From a checkpoint of a small mixture-of-experts model trained on Wikipedia.
Size: 18 layers, width 160, vocabulary 16384, 26.8M parameters.
Experts: 64 experts in each of 12 layers, 4 picks a token, a shared expert of 64 neurons.
Below are experts of layer 7 (counted from 0) of a mixture-of-experts language model. Rows are named router (the router's row for the expert), gate (a neuron's input weights, with its number), up (a neuron's input weights, with its number), down (a neuron's output weights, with its number) and show model dimensions 0-159. Each number is 128 + 32 x the weight over its row's rms, rounded and kept within 0 to 255. Numbers have three digits each.
Before each expert's rows: a language model's description of what the expert responds to; "comes after" lists some tokens at least twice as common just before its tokens as in all text. This comes from a sample of Wikipedia text that the model never trained on. Tokens count by the router's weight.

# expert 62
It responds to: Year-final digits like 017 and 999, time nouns like season, years, days, and plural endings like -ions and -ations in section headings.
comes after: "1", "2", "\n\n", "==", " In", "==S"
router:121133153120140142089110098135097165141170125100094114128127078157092113093137040143134081107157157120123092249149130132149134143136124142118139105115147174128135110140088134094195123156116172112138165138130173121112130146083099107132158114172141147137155096101134078088143039145114193146116069126120146123071126177104186152133172093140164072116159092090146142162126187104122150099139099104145143075121154050129086184127167148127071176104126142082186162171113140146131148126200114
gate1:059190138112110126142051122124108135138106152092115092163171121152120100095148097128165123139111090166066063159140075198098141151111133153174108121078156153112146133156143158146160075087123132146195130085152119120136076116096118120159116130126100155141168102181145143084116107168121144154113108110145150097121127180116113172176155197151137160141214152145166120083085140182180101171119113134142093084160068172163160136121088167063124151091112181096141134072135081147137134125090110
up1:092108140064146109186103096139144137158167161134149163109105143131126191122164123115149128086129098055169141214174129107073083098136153083152094152115214133132170156081124150088167105165100156091132097098151070156104183100055120172142100126170177119128146160113060135184126186110154136133131124142125130133088095122147134152107137217113090153117142129136097149158107164155165124102091147124118166146135092103139129128128189112112173058139142078150091108111102122157094100093113088
down1:091148140078185149153081154155060132172118111117115094154145122102146068090066107173125182135119080111100147161136123126172158117129128147142106101101137119157136182122150146093121123155099143196141083096128162136091092084029120138144199162126058149105146117095141146135137169146119076169095174121136111132087162107081125153162127095132166082172145102139148157186152132140144072079131176085156160102077093147138179096145120127052090155125201148114139107099120143087121132137134166

# expert 18
It responds to: Capital letters at the start of a table cell, list item or quote, often fused with the pipe or dash, such as | S, | M, - Ch.
comes after: "\n\n", "\n", " '", "\"", "- \"", "\" ("
router:153218090114116147133108159162131153168115145110186133119208171153110111096176079136186086145115141155111126155098149099113082112168106124133110106148156126112163120116177097144139125081126181157132133120125183171161111140100164100162131130165118075098148129124134099147108092128115152092134073141098082167144105134183149164061135200081098147179118107071142078170143137066124155106090140146189114145078128123110067186106110110126102180150126111076144147093140159182116152185177164
gate2:148146118133141110128141125169083099166081158117112151176126124080072089114070092159142117071170104102074102146056142104149098110108085096109034143198170115107117151127157132141154127111185131141151115136116111135139082136156146109124098071148119147110154188099115108154191144162184181151146160141141093169086126134142123139118119093137132132126145129092141138160188092102187073121127198160116147147113188090103097106123141055113101167124063132145168147135158181217108127123127150
up2:089102143077124153119144176106199149104178165098147122104163124162148151141134182108119149175136151162156140115185111149128176142143188176081190126085103135116169106118102154088062107137065122157123126157116114083138148088126093145125150154116125166128127120146141130039101119126129057149096093074105143121113167112162123122184117160096083092127120153167071137117072127161087188156106076109129124090127090184088153140135116201164088067136146137107100084091114091060123096137130117
down2:123161135116233103084043123146097164137067109126076119136150144111084121122137080091125099139168135144124148166137166131138089192189073147085150139149114152115099131143102102173098134190128121102090095092109117113155123144106094112159102076145087134082162123098141146167144210144152190139150107150153121124095102114127064138058109126106196144115149118203088103129081135075130114144157152147138087086150165052158131143119151112119129151164143090129162122151163161078152152134112164

# expert 59
It responds to: Number words and quantifiers such as two, three, several, many, a few, plus digits in tables and T in AT&T.
comes after: " | ", " A", " ", "| ", " a", "; "
router:163140101152158132078143071144105151120148111127147126164139163148098118058183106067124104104126120107099124171161148094116142137107068059149158124119104126109162115127136083142096124168081201092065150125156097115147145122099114057138139095173141129113113134161131153127110106141138111110157148210134105105102106133184130197082139134145139166082113132093186119111176134120058184087082159154136085177126195089082142171097128108114057109142083114099165173102201125162118128131127151
gate1:078134149098121166115133125164094187118118162076134098103156137141131135122148127088156120126175030080128125178141149177115125134131127128144108071127152149138085103183155099100083140180131174161126116093138093141172133059106163176147108088160105124145148114126145162084041135148125131109164058097132153093160170124181100142156167169091156156172091072090130129091118131148080188111152146204124125125118129134148183179148095131132076185159151127154134076165086117088117162163148143
up1:166153130143116113076053150099096069136124143197101130096196123142120095112052195099124162151146174166090106088157110170176134156183105169114109110158123116117167122131163130166172132156150083143088148144099089141079057166170183095109121155148162131123139114148112154118174148132117100137103103155103129174139050151089084190160091137132145088121162155117127140136100071095092110139120153105159109104087127133143106083136121104109098096104062156095088138096128170153207134090142122
down1:156099116147111131129141152130112150101124144143137103178185202139065123106134072179253114096151173116137125095176097158160120104129160092152214113139160132111127177094136095172174097137129167108161055105093165116140085160174080121134151164195174147161138110113094141086125158100154084135149058149100106153109116152129130126119143083058115153137141167142134102136154158106125124104123152152140113089174097127093087163149139115166130082116158116110076095069125107114101168169117110

# expert 31
It responds to: Blank lines before section headings, closing quotation marks and apostrophes, and This or These opening sentences.
comes after: " |", ".", " |  |", ")", " N", "\n\n"
router:127166073147174169074124121097144161148114134138176154085153200134114080106119142157097121149147134076116151145125205109119100190111038104096098098176069127140152159116098115167152124133034133112044081147154129095105133124064108108127153106143108088145183151114197137138137127156122138103128090093091133088101085132204130142111156095130150142091172102115096144131147127111122171120099132194155145101107162069087101144084154127106143145116131135151110154103144134171088149194159130
gate2:154096121192170103157166112125121122140151112054069156088077171108120097108133108179161094102174045134148130182111135140129106177189112126117161123168124155217104045112130140101122115137113156162120143154113176158116147098093120126118117123110154106183108128108116098104122082138152099146133093144080045095158092123169153128114104133111097193095128128138131164090165137142087166096164096145149154107194134141089145088131085153088124126123096077118100144076211115112076108155130156
up2:124100144211169130165180112152098110141112098082103162099103187133131111111107116193136068131183049152103124149099150127104092199179091103133154113149095147173117092129109120112128146147109129180107151183130163140134148095103126116150108106114169057144081134096146081126125099159149145100106077135077064081149073146158114100125110144108139182069141094123121116090133119179106160108122075138136153091178148155092181102119076103079139097117155132107102133054186096119092103139168147
down2:093163146089094134176115162108152083086120113096112037127104118166115137115160112140124128141127114079087139061133138153135140164111097121072071073106133100131103138128129111142088140109148087156050142121186110117102061133121112176164156173119155122119122158061166117158117133106153194103142163091089112103184094127111103122157128173146143063115117075113116145154152098110180112135116123171094227090152130165111093142119149175118157166128048139131164119209112116161117157103111168